config.toml
moe_layers = [0, 1, 2, 3, 4, 5, 6, 7, 8, 9, 10, 11, 12, 13]
normalize_top_k = true
router_bias = true
init_std_router = 0.0151
Below are experts of layer 8 (counted from 0) of a mixture-of-experts language model. Rows are named router (the router's row for the expert), up (a neuron's input weights, with its number) and show model dimensions 0-127. Each number is 500 + 40 x the weight over its row's rms, rounded and kept within 0 to 999. Numbers have three digits each.
Before each expert's rows: a language model's description of what the expert responds to. This comes from a sample of Wikipedia text that the model never trained on.

# expert 43
What it handles: Opening pieces of lowercase words after articles, especially sc, sp, sh, comp, dep, as in scene, spread, scientific.
router:535422489463497570508468481453588496421512561472511536458572496485509469450461450525571512532489423531493416458488516495534508461484542550474498509509493476527564421490494464494444467549447585542522502489467454487476461516521542469473431505457455490581478510565540424540512559568468499535502506485496534458531528538576484530484516440490498505488551500469564513469514526506543412453531
up0:447418563460505450498451479513537478483466489467451486503539464526494518431487544498468584499524447462470503521459546516506494445524518463567462504521511481555560484531508533492534399550478481501468533442461539542550507462592551517513484505532471487559488557593580523562410493578508534575516484498519500443513487503526509598505459480553489475491507518493541521523516567437513475534546
up1:518500500537491522455424445497558525421545468462506528454574460482490557448496472493579482417496490465533478480497487431495546515540550508442470495509550518555473488480391488507519491587503514556473433477465493554493531522509463456532544507438495525484490565518505497472486492498471547525505491406492607461562515488467493530552516386415519479521456546462525502511521520510541477540541

# expert 6
What it handles: Closing parentheses, closing quotation marks and brackets after a word or number, plus past verbs died, came, began, and °E/°W.
router:478555479532545527493468495590494523454460560523524437539446526506479608471432474529478473495536476498480496514529469511482445481441462513549549412580475463454527524458473508460453481542552456512471487426494573541573535473480503527462536574473506504421443504479542531518540548524421510519511457493540524467479433487441538542519481515518501566442539539494496424498558448524502454501490
up5:500435532461475510547551481534557438402488560579401498466439511586498487565488517525481528465503517472486531418548527499528459475510522476499484540524505545541545375469514491463491486557501558549597526523566466489490496533540461438465506494522553541518516560474524444517515569472440515513416446466479493522570448487499484465489522514492443497496506511528495504533554503514473512474530
up6:436502478514434513502512497507551479538508580517472498456548404455450551521490548550451445550554536504540443439498512515517486542502568441565501500486554535537443501516536493527505485489404586465475434495523558470550509482466472508470538541501438503541465463470536437566565422528573471493464510495500457509461438504514528456506481550503513495570503447517454455533562494446474466507525

# expert 25
What it handles: First two-digit chunks of years, prices and counts, like 19 and 20 in years, 15 in £155,000, 10 in 100 metres.
router:549542511510551524582446502538459582495469504505466580554429490456469534514461537500517525517471591434433499527503582469497480441472478459478498503507522530435523512569452545491573521497474450488518446441458523475573495562503503519470460511468490416513520478458438548499527509536500478426518522448462547505532512516626540522545453493503475497553497469442506446438484472517512510489522
up0:484561479519546473480544511503530531435472474420543446493516460484550502523536504445504481513494477508503493494482563524450604489440485502468486495505480571498463461439510516507534562471490504566529456455517500576473434461551483417493471451410517483451547491477538480567537522528575485527566448550474466581425473515460536473488494526456460571492537453507497512621510502512513470526530
up1:496529513456451469563540471521409507521465501563410533542532516486488530440533426421475547507491519499566524589445500476475472455507482451550486509523495501511515586537542451499522516607487461534468504516474477502520494456513466394478483524505477443506491525527525486510525584484443448524554573472519515442510517465577527528411430541479451507483502504514498479527484535546550475492553

# expert 3
What it handles: Word-ending pieces such as -ant, -ic, -ible, -ful inside words like Assistant, Aristotle, able, plus scattered articles and table punctuation.
router:522553494545536576433476566472475514455448528508468527467535564487460457430568427486439501532512468519499507491509482561513470519491494574470557489548538519513549506484463498474497576526519457441531541443480513447570453478555523529500524557495475571487478457484473461525528476397484395522491502486556570521522503515543447528516524489524526564506531507539516510456537452446517474450402
up0:477550491535481506498526456494445493413440459556498458474475494524476476404499523543474488526494561465486453510496485594573542587472526474492551505519579544475519500544467430523522472535506520487488548442424534475531495500567422434503465463517489547545463527509498462545525472531519552557516516504550561451504564453508512505567500447457512509539492427490490557539465457451518490566430
up1:479482603456533472489536518491508510532456499577521500527501483455523558484581467440443470516459472554448527502503451548479524471479494514523462482535541467589452512535530510469614515527564529505520476516442564510536526474517527440527530477551472575515454528461540524494431475401492464486504508494490492470534466462582504476436425431508531513522404496467465536526475512468451450471523

# expert 45
What it handles: Words and separators after numbers linking figures, such as to in 15 to 45, of, than, about, and table pipes between values.
router:509499517424527385554596528503564525444506503452472459542500488559515561516494521539534497508511493525479532513457501422522477501582471496476410500444483515557453434477438565497595521555502552520531471453479471521475513475498444489485465422542427505491496480453507490577507489561454571515463535510499498499459493487514528480567483492530454503530522498476468574572493496502539581487510
up0:422527456514630445502490533491501458574543491551470496472532487503512563418481536554556516561465487500477523555519493503533533486556492543465545552604500514481516440529479499565549464477399524533505477549487449511516490498449515390494549469534513508519517503521455458551488430501441480440533447439474466483504510423427469498519523494512481475555496499448462526516517517488468482534488
up1:517447536564500541578515548572518538509500529560408429475551421518526460548495440519556521486533410465456447567484496455516535511524444532508463527433465516435492492510531559508441570529501504472536506510497473508469458499475526562541493548428390476545493527490532515461548501481538501526579480515457497438522514486465581527537507491539434531494458511477536514501472491528541499447480

# expert 7
What it handles: Final word pieces ending a word or name, such as ain in Again and blockchain, ette, ille, ion, plus time digits.
router:532493447540510536477469577508460568513478532483488464549468474471572465460487471408456489461549494510507496506430470570464472527519486477493568467509538501464487570494561549453502506454552438427490552488421545541537529481558475511545565560547539487452438473485528569550529478501462483503485540553466548479529533470451429548503530555502501547463531507427537455504521513518496602481483
up18:506538528520480508474500558584474475504529534510500497564531463526541446562484483427491518403546444512461440545466524495394534525552534436511434479457464528486460501494472524543601516491527452544537523466512456485522539544560505446515464468560428444461507460452547558451474459435535478520536512506511457505446527501506497554451522444482498559512441470496510495495469501604485537472500
up19:530537507501484469489559469483487558544520439429489477463501469478518469439529439441502462449548483515519503471485511439444516531500556556528537451452478523439463524463556426445581512517469489472556520515449517470444511574576552415557477434489474481544539475546555584560490456518504547522551521472482544442481554429536474531525502532491501469522496557489498436487470517471485463543441

# expert 48
What it handles: Single capital letters starting acronyms or names, often after an opening parenthesis, as in UCP, UCL, ZANLA, Aston.
router:488458523555538489507485516537464554455490442477459505409535521499493503521442481482498532564434500473505437429489521525494473479469555549469497615506506510583517496550463571576523516459484502535502491593504469476545435504526474505462470467485569492544526513621429572543507485447496484502493511442446515484551464435489472512465549483458491410510493492518488422504501526537470479534521
up4:603537479537443511519510542487560479453434432437452411490533517463451520500457508444490411541500491471505506525475557502455515528551537524562426492544453508531520469540496527546540525533505561530515491517514479524481520511490517448472484479535512561494553479604486516530498558529474541460471378479466509502515518407507482553475515519564514475479472547517524467457518568562483517495572
up5:506520564452509488530422538508495537575534433485471461449475580451512480502551506471551553527481526516505548451545574503583464527501486510472496436520523572493499497486496610434499461460469557497518541528517448575515425509482410485484486525474509490522508492576455504488456529481527518463487466530498500558454471414458486525557462526514436443565450463464527466473488500475527498448562

# expert 4
What it handles: Separators opening list items and table cells, such as pipes, hyphens, arrows and ranking periods, plus vs, against and defeated in sports results.
router:519517542539451437485488497469498468496525466583478535551454548488503478541516421583477505452568488566485463543528449489455486539491530527506467495476548558442518443476530551521524476451462582492567439501517476483490442448506403523476545532548424536530476484547518442512507448555522492466483522570466514536461518489469438424565488518469450426563497436498507488558493489460548511490500
up1:521543444444491526451504437552494466497495539527468522567513505578495484506490529437456498443527570530486533530432463559490512556514505523516536535434483559590446448470483444529490553512500593495468512535551459484566522515535510471500440532504520481452373502466491492519542458498537497454432497448434514451479503512449483463506566495514459523446478515467493470587517531482495591496473
up2:430510442581467412546537415470492519539510476510467438519553540456489506494458468544560459532509445548470478532456459487538488468473541517519533513467455511400441556474423545503556502512496600518491488518548548547482441500517533531447547550528528511527512494524505483495456455463492410482506504564529499516432492453488479532431463539499547531509449494445532562509450485473537508564522

# expert 21
What it handles: Final pieces of proper names, especially -all, -ton, -s, -lands, as in Sewall, Stallingborough, Randall, Woolworths, often in tables.
router:453531503511469474561489567513507425541440516494409455540524516523520453504486497482494502486580489531585520517491470447483502457495559496514457486549490421497513507536526463450460460534485503479515455514509493411455500537584535535473510517500488470486584484471478492514555481532457482539481481468534478514417411592470529518575514578486531519457483418532573402501488550522546500470494
up0:453484486536469504498491500445498446459456477548427445511503443512451478473457516476501447537562462474494503487405518543529561514534593504479502501477531510495534562532489502537471553561468556529530568548388431451506430550480478489485494486549483506445515541487474489452466455595507530537492510479504506532520432494496547436502550472466497512502474489506544461507391568555507534539428
up1:492526547457458507447432559457455458508409504449466538536512502449496523491465445509473499474499492531539486501502507485466553541522521495520480498478435435461470425533554454516560519410478539563523553505463426472458536563519490450493517481477458505503548517491489584514489503458560527489557474461530528533390467518450490552479549519536515537592496471466455530550507516516474492606563

# expert 63
What it handles: The -er piece inside or ending words like emerge, Observer, Berserk, writer, member, Super, plus words like after and due to.
router:448587546511508523495533526577477524576456436454516479438475425544507485454489455470471398521479530430528534559474462475505527525463523520476506450492475522463492495519554521531448431552519505489572510439587544516502513439450528557580475487483541516444472504462420504522554469539486477548460503463495532551519472527427539554483554494517506536503490519477527481462521441532584460517488
up0:470545534454481516499576473493508472499513449490448564508515539510458477502455489459497443564427542501515507519410466457448544506519482507493538530454538522505491500616430533504406561496456467518526519515524508498523445430533508403532488592556550497486512555480450450430511496538555488470511445502493536503607529480536507513447429557533497509503491460431493506457527477539518528515492
up1:436542485436495540473511434465540532505447461486545471448427497478538492468496535512497540485567549482489520393490515474436549499510554547552496436389594567554545493579527488471523460457506463487548472513498590447504443539439524453494534448473452471495479509462536500468527484493518570568452489447547488501509471537447486583516520479474507529492463488497492473552530513470479489484516

# expert 13
What it handles: Single capital letters or short pieces starting names and titles, often foreign, e.g. B in Baby, Ben, Sh, de, des.
router:497457451504490524444435492551602542539430505559533526474569491471521481522469466541453438524566478480551545506516520502481496558451488486529496503515444492548499480519519554524525560512587539556529515604536518513531540538549502493448478495524530438442441518520492530456440557434455434469503512471447452408503524498499516516402445457520451550479516545467467554516511513498486483471486
up3:462501482456467494471463527486499471509512470457486520471457556469472463470465542523514418479522506470469476570471552391431542532471462536487442510513503506482469543556534497523527486505557520579534489480542526485483483534481418528518485440529510443610494468475452536443506494504500538516562436546483541517454482503518532458369506493488535581532490572493533443453456573521437540482511
up4:442530463490511520482531510554531518477490589564462394484514490494537519538460530540582501515559542427505472513480519574477500449469497504490448596478550547486436474455515452518531545438588513576481511446503495459448583465506499530553494550559557462512536496521513511487532511487514461519471507428503487479523602486531529437460562446462532510516571500489471520550521492540466496484479

# expert 15
What it handles: Forms of be (was, were, been, being) before participles, and -ly adverb endings like deliberately, strikingly, socially.
router:416522547478490449586524424498521474492513512496458502429482500471451468478546533486510517553527527451428487513496546538525571509580478517483432480511568442424465568542479495510484557524476452475459463473454454475483487466535490501506573445558437517480546496545525548491454534544474550523479554561483535461473447513548494441519553553493483505487489505427562552502492458433538561495558
up0:519512490450460429469550424506502524476494482547447529505505507505520534447473527497516530477544483437533483492445517449484518581544556515506435458519505485511465541496481449460602536503494491547538530470515469483449450436492543597515439521498507439551406465547480493487598465485513432476523552509405492516441529475527507502453462503528538450453464527425452482550559505545482511515444
up1:475493398486480494547499516449515549468501462475549545546572453508543493535519499452546513506539488462465521513466525469527519489512489584497437561513499521537474474550469465430484453462415530475566527573518439478470466514520506496541416501556416490424505449532434506533521484513512476444444446516508487543537547561543436433562525472529500501503467500531527481514397465482480446556511

# expert 50
What it handles: Digit tokens in numeric tables and statistics, especially decimals and percentages like 6.1%, 0.1 mile, and league-table counts.
router:515542455504498575464511423569460490498479524497515514543431509425485499445522488446553459450502519556493524491443545466444508455509489511442422519532552549461524527576459551457516496496430452433524471541449473474558547555525515513486560562493534466452516453471451493504531552510489476522491531430513509500507519515479557460588388508492486553457494506513472575522538513521574457529486
up0:499521427493496541524544445573555470480503496490523442548483508516519442533475451449496454492518500515508536563471467595458449457495483453547555562503426556482569490535487535414515512471568517547524491485533500494497488489585504484531521574500537519537509572524507520488502458517505497509546535449462480547483504452505487449537512491463434523535435557507528574366434477452559486480511
up1:505507450545420483475505456570473505486494508515428466549584500483479481568550453461540506480524513462448460517491536544412545506548495505528544549491503581503532493514429571534429463505541491496550509574551452531416462473494453481431514529492486529513498537484444433520552492546484514563512479539464466502491553439436537491460559521578518561494530463435486496528484459566496533520525

# expert 23
What it handles: Initial consonant or cluster pieces beginning a word, such as r, v, tr, dr, ch, Dr, in rival, train, melodrama, horror.
router:531548476530502553474504558526480486483487497504540565424526535493514479553542499413482434551464455492476499448420479486506507477505549410471514474468457544497541504405484522489420563485464579518526519510547468495469491463384548514502501502472416592489497546481514550477507535469465512529523459426517472438533549533522538544436469574524473486505492546444533472542527517525470546501519
up0:481561534525532465549490478472473519522496408524546497536487502471427494580496521442507493560468529474553527461451529506576581529538527486458435484470469510506496515532465517552478588434511568484446510457454432465528568526418536570509515500575498473495528569487484514473473524465541496409457428483505495486546461483536528529491398530510404489494465480530515484543510515506479509533529
up1:477469556517527566509527491446498466548521562518462594462511414510469575502494453525482491505400499487542522433486509546462440485548455513474533518524424439468549527512533530539491465506500578462504483541505527586510540531506519502501499515554454572523514554542527529451482476440532507470505466412490443463508541511456490514505467491453386470544489558503466515480403531547509492534518

# expert 62
What it handles: Commas, pipes and parentheses right after a person or place name, as in name lists with descriptions, table cells, Dudley Township, Ohio.
router:506479559508428442464480511412521558574450509604504550542492456516546463508490530507551543527499514496589481492532513521394512542571496447524431471469503558471485546498514401545473491539524552503519488485455515493493555461517516511441453513574541555504516494485547524521456495435481561445459467539528483521464430441466515513443548500498459536541496500445472502508507485458461486461561
up0:564475498515508437450471478474467455518444446589579547472479505453510445537507511537554402463477499498483483496436495490438479517478554363507473500413507473493484533504449529518494480484448515470514513496561510508487553524528537521529548452491445467486529575474514580508524466481506531464440483536439508531594443438486498460456463555505557516479517536505461516522563561512517524460517
up1:533546524489489549432469437501575505483468563449510464562502526498513527469533421475578442453538552529580518620491469538449506521537503455530482511500506534593494498439521510499523495512443522483454452495484559506497456518524505483522491483572409453491500541470534514542515461490494500502514453510509470478459545521429453491464538496388499532526467588427445491494500540508472498442461

# expert 58
What it handles: The uck piece in Kentucky, plus common words like own, present, host, staff and Mark, usually followed by a suffix.
router:537558467535555466479496489561448461479449517477545485503488560548469424446559478444477523532540555532511480520486439520584478542505510566457465486548502475531530499451464490498467512482452443518536514468535557419565488505459501534486506586486503474467495466478586440540552488515446452502490554496537446524493526570489455465484571515521443545434528482561498528423518490546489516445414
up3:504574586493533483476489500471549469458545459489452428425549559575460473537540528494501524466539513482528528520492539581491506497533467524480490486502508481491502501493549456472549503517453489546532453512489614463488559513453392499474494598457591429512462502515532578457509490504492540467425549424512507485479509506495492569512472484476507502496512539458512500503470521599554515554460
up4:468462597548506492480574524544482507482514489550501463557478512550482557463481415508506516566522522449540471454541481520500550489482528468459485516419479493500496452453504435465488466467515502479561494489499550564514549517484469474491440488518424497556500483464542571496446520513571483560490554538497454492498545463549444487499520472573512503490434523578619494372519525523467496492499

# expert 30
What it handles: Pieces like ar, al, an, el inside foreign, especially Arabic, South Asian and Slavic names, as in Azaria, Saharan, Jerusalem, Abdel.
router:515580452457518502426522471469463458462521491510540444517521460504531491506499539498523453475552537559550519427411496518509491497426435491533493461509462558474499546470484475503468509554457461450517441507572471481473509482557553546508558582525581437470441524448525511466563508471485483516516554498430438563514497563457427469442505539518565514489517517440514432482558454467509532504481
up0:503566536520482503486517429528500512489498479533496477484473484486502469492504504475474514543507562473572465472456457520523513478543464465548499420485504503497508570515518448507543530457503550500531538542477486483452521427501521482519523463537489383550471574486518596463519455438551513485546528493418496613484509481435568444492471530420579552478476442553494473510488531408521514420498
up1:499617520538538472513502506494521483455481536427474484436459486470528575545458560480456502502441496500491512534484560489478474507574550500541490500435468505477456492534556482536446501496430494487579466508473478559475505457507529506552515554495518519474451568539475590456554523476483466504551383479421490523473469427435502527486498439501432534476465501573528559452526499478467544465511

# expert 41
What it handles: Pieces containing h, often mid-word in foreign place names or surnames, such as Rotherhithe, Copenhagen, Arkhangelsk, Maharajavu.
router:554457460523483532493483516484608537426495492579568470530484515448549504451474482605452461525482514513446474517457480448477442444479563468465501512536494457553530504458475430488512503548439559493506455506490535477556455529483527488422487423457489522468552481536487483505520555465491509486489463481510573571503461564486504556539509557553513486515544488572428569535538492457493524460454
up0:553458497482477472454545467478524512551467514562455510518531444449555466410495565485524488539427495528505480547468492472452438528458612494524468499478413544479502457489584462451516551490480583560525530570440451535488532499456441500479519424530553486557517476470547501510558520480498516464575522494517584455494487495494458523529508460570458517537506557508483549522491468459509538546524
up1:516524446389519523485490398496572539486491544528451452556466500515541574483553580602455486446480473522492447561501462452487536502495554451574472556477514540477515507486565491506536488498506561529501500523444485469474386487500530428488476548539513412497528501485445476548471529515510539500457463439532504480511510473527583478539488504507486479508513467477477533471546519541464477509580

# expert 12
What it handles: Inner word pieces with r or l after an opening consonant, such as ur in buried, ran in branched, ul in populated, pro, oper.
router:500502510555436537520486585539541454514517428472489425522538533488523569490480467463499485438485462442454539441468448540541481545506550481506488557545464504437519454467487518450482450464516453563446449456561502503485453550524511492518551491470494558515565522446502468546525551539466437535487578454566529543464499563560428475467450491512480543556499500398516500500545475532449498510481
up0:469446489474452473525531563528573447545517448481525517481536473391469560542462482529509523493552491526438465487478525528496414487549497508524523522437471500506466524476437546454467482473488463602505446573461468490491506473510561449500522539494567466508525555447513466497525559578543501417496542426437496514444515520510517521495441537568488496522458482419547521494450536432472537497491
up1:475527533558471536470502500468526488489465450551457478498543456502540619498536511460523482515521513482516469499550504515500485474521532494530543612483443445487450439559445472491509486443533552506560466480497571448483517548536552449498537433519442530471545566447497453451520509470500474518512495456514486368460528500505452428484544429472512573517462527470577513511537467513424514498490

# expert 16
What it handles: Word pieces containing n or l inside or starting words, such as mill-enn-ium, Kn, kn and short-lived, often followed by suffixes.
router:511552448469501476522460513542504438490453483492540485532482504587523471462469501468449552533496538479520539504517475592521519491493527515474523469482458466394555528510478438472507537528489515457503462593555514466479569568547515527484407575450451494491476492423527496568569510547450468447549525447509521468480483499564526479449505477442447457531518559488518556511496545525510565418529
up5:429529490591477525474539456521474559494474393451459497446527474443533487431501513465460564409462499478537542406503529543479586491581539506570553533460460469433504504555515530539475492545500493521495442493572510460514476512480479514519565495492499446555490540481475492530489490437558501484566507478505495482507534553467607534474510566528439529490504490528510515517450535532531475473488
up6:456467510559467473518502495459513454517472556516484494519451447486516550545545511503399469511369533502564469523526452481496537439514458531638545493540509451510506460486416481496510564492457505501586487507522487483482529514556442496552532508445531519515526512498463483493487463509501477498592503478519438526432467389574466479493464494472466468468536505467520541473526531482459537559518

# expert 59
What it handles: Coordinating and, or, &, commas and semicolons joining names or items in lists, such as Stuckey and Bagehot, Zolotuhin & Gurkovich.
router:504453503452491461478541506499590500511494538598428553516513416574526481496524496535501458456513502533485427466534477470489497528543495489465498472504490537462497508569547503587497462453463571536548527560546503511439514450428521518510470538610557457497482487476540502551457457491475512446479497545535545516462465490494476585488449540506443551529513419445447453450460507489507538467449
up0:456513488426489469424505469547508457528451553422475453496488546491446497495449511521542425550493508506419496468496504540522494542503505543522477490504494515500460579482528464520487500539552557588529498449552544475527536521433450440612495464511550527510460479496519502480419491514490474470484382470538464533548488490484571556490547462502596480457492522473475425433528485506538514476487
up1:467481526461460499484529491489559454519510426540475518520432482438517419481492468495497460583458448515495444489538511467502459553539440548551585437484401454541535509527536509500504532571541491432487461459499531493578522505489439462558467441473547539560558549519531514467531521507437467556521502456491501535423528479513513573522480487580443489479538483579509512471467533543487486494523

# expert 32
What it handles: Pieces containing u, especially u, ru, Gu, Qu, Bu inside or starting words, such as suicide, tubercles, penguins, recruit.
router:502500479553520528497497522492487525450483532450582469524502543449513522505437494448481526500431548565471541483417502430503451544555518469571502508524496536450502499524460496498506527411503437475474522534469477522474456482537512536519514573437531518506433542573483479513512554398463487588520503547536510517461526502517478505421503510567431521554498538459458551456553430498451436444453
up0:515459497535530560505526499480496560576430466538496439536526482561506488465491589465534493501507536469522511587545548456497454498497547504514501505485508504394500543495565498418560490481524567526512522471451547394486507499463488481533494455541460477606507484517450419508582530489578431482470469483514522494556451531507497479499534446525474471523498494570511533450492446453540479559487
up1:546493553490469484515542555519483567555453535513475501476441482488494594450506464453542524538403495539464500520481531494437461492452548431490532425468457558498534576493462485529524537522485510440519488519501387524467518514548474514463535484512438520520434543592489532427457542506462498516430516483503513513593524528535445588478467430481462486443452483494500522513517491540526535516509

# expert 46
What it handles: Bare spaces in tables, lineups and formulas, plus succession-box words such as Preceded, named, death and historic.
router:534536456498574571519484491508491572449485532529576493541512538545484489572480543534448535492528448537537494527506451483550520500492498561448523472494541470432540457467409542581453522507505480456447422418477519521554451474491522522464526558447432518479551479465498473546451542461515463545469494498467493561541495508434533508438421493561531441505492485512440479450541538561514471483529
up0:522473475494569579492514505445534532532494474518477515459425520552519447438467503502504388458510476488523506490584541492513475487563571459504477482487532420539495490482463486531516447446511595470544535574469460531570495475443499521466481496545504555531543576538489506501489509547453485445531439528482435524472410519444512494502569472449504459466474447514474472473469516489562518575453
up1:519516460544517539475543441474507453471555495393549545455452486515489440514481511532597502494480531483557500515452545468495527570546422467500449543518485536468505504452526602473527503531556493494454516476558550505514467494491490430495482551490532484506365514519519533499534462473489501526540466529449464507502462425457502519485475557569530528500477542489567443524500497568526442535578

# expert 51
What it handles: Quantifiers and degree words before nouns or as, such as most, several, many, more, well in as well as, other.
router:518511497517491462578611443420495533478558496481472526524480516451453426480478512500509529468558492515544556552505480466529488497554461515469512460506565461448491531523446515537541502553473474463495460488475463494570432455457486504564508497570479445452489496450470516532500547524492498444510501485449533396536540548536571527579521469478464449537495493494573424555454479457469566474547
up0:465513487588440449479499492484541418515532513520494536479546464454537526519410499485524437528542501422539515506505545474462523455598481471491459467487530488530480549422473559565508484492480490521458557514506495549475534457500505515553500447489495502512483462541524494495443447447440465438546497528467484386516549504519530497492544590550529555563462535563554494577490488493577500499459
up1:568481550486461542530483526523528497495482525414522476537595463494460453510530498514518530534589516524477524538465464454465462495457513508515546519506420406533476502521496486547597531532436441555486528510562480470507419447508439415495479489509549557507462557540481539498521552469575565493484558511490522485469498558540507565600479475514480481513483486473492443509463484445482461559491

# expert 5
What it handles: Prepositions like in, on, at, during, from after verbs or clauses, introducing places, dates or events, such as in 2023, at Toxteth.
router:440465541442396413519495505520503460516567504508436535521469427535499512483442521559481489444488528541483535508547520552503616539533493468480515576452476474489487519542471450456563476503551485526530521474418527521449458435451504503524539478490509522510457524574460592474543486547491496455458530496434419518496546450526465495546502511537493428538505541454465517530510530496466479556523
up0:478448507492452451513448573485450455508434507527462513557457555491452484497565544540441568464540456496543465615581464474503545498515509449555454470469509446533443460498519494454534416537425491514581449475457512514511538467506487493488569531544498515576507531518435591502482507516563469484523506460438522514495484498496493459496492498474495581577501476535508435487481553476515513489477
up1:514537493478565450473496447445482521492522502463440465448635540505436501497551517458559480459559493461520518530517532483517500531565460462481578445485471502580551526510530450527508456501486491483517538509536530495430418525516484429487573486536476510514460488518524570496517461493459495488502609570542507515497479463473395567583505445511447503471501492567478518474503540494468508484485

# expert 61
What it handles: Time words after, before, since, until, following, plus final pieces of compound words like Domesday, stainless, psychotherapy.
router:487554448490532507446531459470529482556537549491467565513489519501464617408465541551441456559496514490470518463475481475509468540519500489496511453534477498505480553511486488511474427560581473453429492521471554447472588497566513518494507596521477512445561476446477506478508463531517476454532455486470560536455513553491517589535592504543422501450513502543475488484489493469485559461483
up0:454490502455488485498512460457502582523527484472521550561490400487529580408461525482454532526489548559518415488443489489451488468541444505492553510516495477518529462518482491536507524518490486510434564535433516511519517517481497428406527551469565520483510513546512555492486440542549487489561413460422471504465571498499535519515527412488485452548494528535545536460482500472484588550471
up1:497489524508426544533456470491473450552441514462399558550574452515485547490428455517504471476413483542498458475488546485549543551503533502500443534471464524479555517539544589488524449510498592526531474528522437549424545511502534471437494477426464513527514501484523494505512460523521536425491476519477466502539476481468509423534573528525466542474462572489519540439445477504503564557511

# expert 52
What it handles: Lead bytes of accented Latin letters and CJK characters inside foreign names, such as Radwańska, București and Japanese katakana.
router:515408474526556442515511527456540450486536585545571480489525545463458506564487442523535492414449509477473464553505498416532425509439536524471497499531473497517514486478503518542529467492556490574506491529533516490477538543535500481451476402468415445510434478475463561467499494453495455521544517498557469547463526505507501486494571493471537505472563565458462510500557459581553451535462
up0:466487573476462516499577503423516599485473448518508528410523506479560505499502499565565515464476435540434487456497462479442397434512477505496440574502486570421515453534478486519526522544484450513509454511524483458506482527451596479555494528527469541514494500525439546510443483509549525480463520537448509537528531485538529502484534488511503483556542479542534445503541448519464516561586
up1:518545534432522508548522509487500571516518509492523555476528550460426480532455579527527470519418510541467518491486409482454494480517528416450527550484504493502431480467506486506561536555445499498460501513552430482524467463450451522491521431425574543547492495459470501527476575584468465556520430443512427534510504494493516494465514470463464541445500435491516543485491561564533509539562

# expert 44
What it handles: Month names in dates after in, on or a year, such as In August 2018, May 1; also fin in finish, financial.
router:498505468539481537481516553442463436440474528470571452535457520524520450466489495431494538504546523529484569487547497541478506541481444490517495513528419444535530501424448446532509474496507441523467458501518474502532559538527533514518457601497606488482435481483546487514510482516475555583509557500493564557430545534540508471506452548502516470518469541467562459447509451555480586528440
up0:481529479531508525528526543444498462503542502441491516503494504525564398546544470459502603462496496507503514490467544529425472508505451549553489530419468440601502520516468511551509500489482481426563501552484484454550454565529509417480477520564555487552515502572497464470507512519479564566486522454481554518422477506538522483471506509478487481485500468524533484571406510456517445521409
up1:521470488513451468629559484521545504511550480413563526578481529498441445528511438495557468490501551571505488503574446528569496458419505519492466581476418500429500565506496528530536505496523471507467564456536462499488515467574454476480489443511506503487531531541544568470463460481466473494486513484516514475531509502549520556475510444519550497512498515539553466487506427505472559586481

# expert 22
What it handles: Inner syllables of words and names after an opening consonant cluster, such as Milw-au-kee, Sp-ar-row, pl-atform, and transport words like car, bus, street.
router:529476494514436493547455475517479444451485537420574434437538533556592507529501465464465543489517455503489585489463458461492561513512541475565489485478442500441449437509590503470501450436517504520509447478557503490518515514504522498539578507443539499554513453475537519574485462462482474474498453539469524516493499567537533434497466510554503556489485517451592513499535476554524405508471
up0:478463539464457548516541497476537539523533561422477500471539488558553534532558498493506539545424458493554558521376444523479521503502506536506497555494461534389425494524497530475530541524582511571415458507500525514468503393465458454509529525498510536502516489517454519506544399552503558477497479537493544523525488447523478481536479481486484544539536466494502489563441497500459495478434
up1:525467491411504527634455503491504477508449518544484527419478555473520549474501552474505431485457515458527501511472469438452479488465526439597534492469482447463586571452520441504494417496490514528515477482536467526521424532523488448540489569484514489454457554569488504534493514573549468515537446522488481544517526484512498465465539533529504431474461496465499476457512575536432484553503

# expert 33
What it handles: Word pieces following hyphens, spaces or brackets, such as ch in Ethanol-chlorobenzene, year digits 18/19/20, and non-Latin script bytes.
router:529502533447529464489503476485492517551461464535476482496507535431525523467492456429482411476381562509430508479480518468565465414523516469483493515539514483495548475428481506537464475513483511519440432480590500479468580509412543538449477583464442460463473498490487506495490521497480495486533542460478554507564573544472520556477519523573468465557511546544446552501519452522556473508534
up0:463487526507544486569490453455499518519545511544482563518540507453547536457518475544444499487481486490462551436468504524487496446534432532553576487478433457491504496486553528471501480466475515479482432484485504514437491544514437425477484483460593448557504557532500555411473578486539503472540584504420518495498486478473518597458472505503572507506587563531513501496520530525516430574495
up1:491447524507523485481473481495466469597504486553491467504491510491518510458463508459496511541421498504504537389519534481437572536501511586522496537536531458541481470476453524559424495460410443458497504480527521577433515498577503483538441446439598494518506534578510480473494573546495457470486536477504511572522438482521483488467559501451548519489484477546571479456490541427477512479506

# expert 11
What it handles: Number tokens inside measurements, coordinates, scores and statistics, such as 96 kg, 51°29′30″N, 86 minutes, 67%.
router:531554501543501543525572417503508451450463511484488484521487514428551544518469556463579538492541454485432525478481586470469518497507479472493476602487414458466479470585526554536582490481471505455484445507451507499521534504554501455453446532512471575499462481511467485558519533556466443431445495455432552512511573486555538483547517493497529563458523453538467510500514474529470464495481
up0:513441514546527500501522521533572458515481522478578436511473424535507511552481488555568420521491516575499480505494544466478544534490473505572522457583497475560502469477516482554478462483434445534470508496471524472482561562509500521442418445506454472505507445506567525406492552478502548440481534515556495572470524530489489545489491492472502409503532559432440513500416535467522498511446
up1:510437590528478494504511487492561479518480487479492501461542508467549480467493532511508512593554459548450481484460479499519498429511528441532569528516442431464453517486547506525541463448468567471438509545484527473518521536483492420504493490486511570498425457512507551566542515503484533526530470439441506567540473458542552495454499446523502524433410461492543451559423524588467430497506

# expert 57
What it handles: Plural suffixes like -s, -ers, -ors, -ians, -jects ending nouns, plus s inside names such as Samsung and Warsaw.
router:527483490490525515482449524521507490472455472482454470531529510545518421584537459510559483528489515444560485594452535474456573522427514545515559507509533477530501569456447530512453509540516544476541450478536468484444541514488534520442520575555513546465524454459506567450539511487468545583521426489486549490429479524477507428487482513535526542472486449491515485435444504393518522440457
up0:492445495490532517559465488469537479459531543460518457536486517504472503513510461532449461570539516481551531533511483443496480452514511463472470512456482526490524514565490539525538488540523404471433576540548536498486539560472454485411521456444474452561507487512503443458448444456551504501566518587481587434501442479583515513587551544523529488566500520491549496432480551474529464508551
up1:520486523437460563578442443513477488511478457554504489479552524483578538556487529544469532519535526514528484511476476532512547482554531450493491524508464505540549501495532451495567566484541478494439468473427496547492508522481525443461565534487493542555425481465537482470490476531394521446479429549483488537525538572543494508469534490524490518504488570422513521464498529442553543513638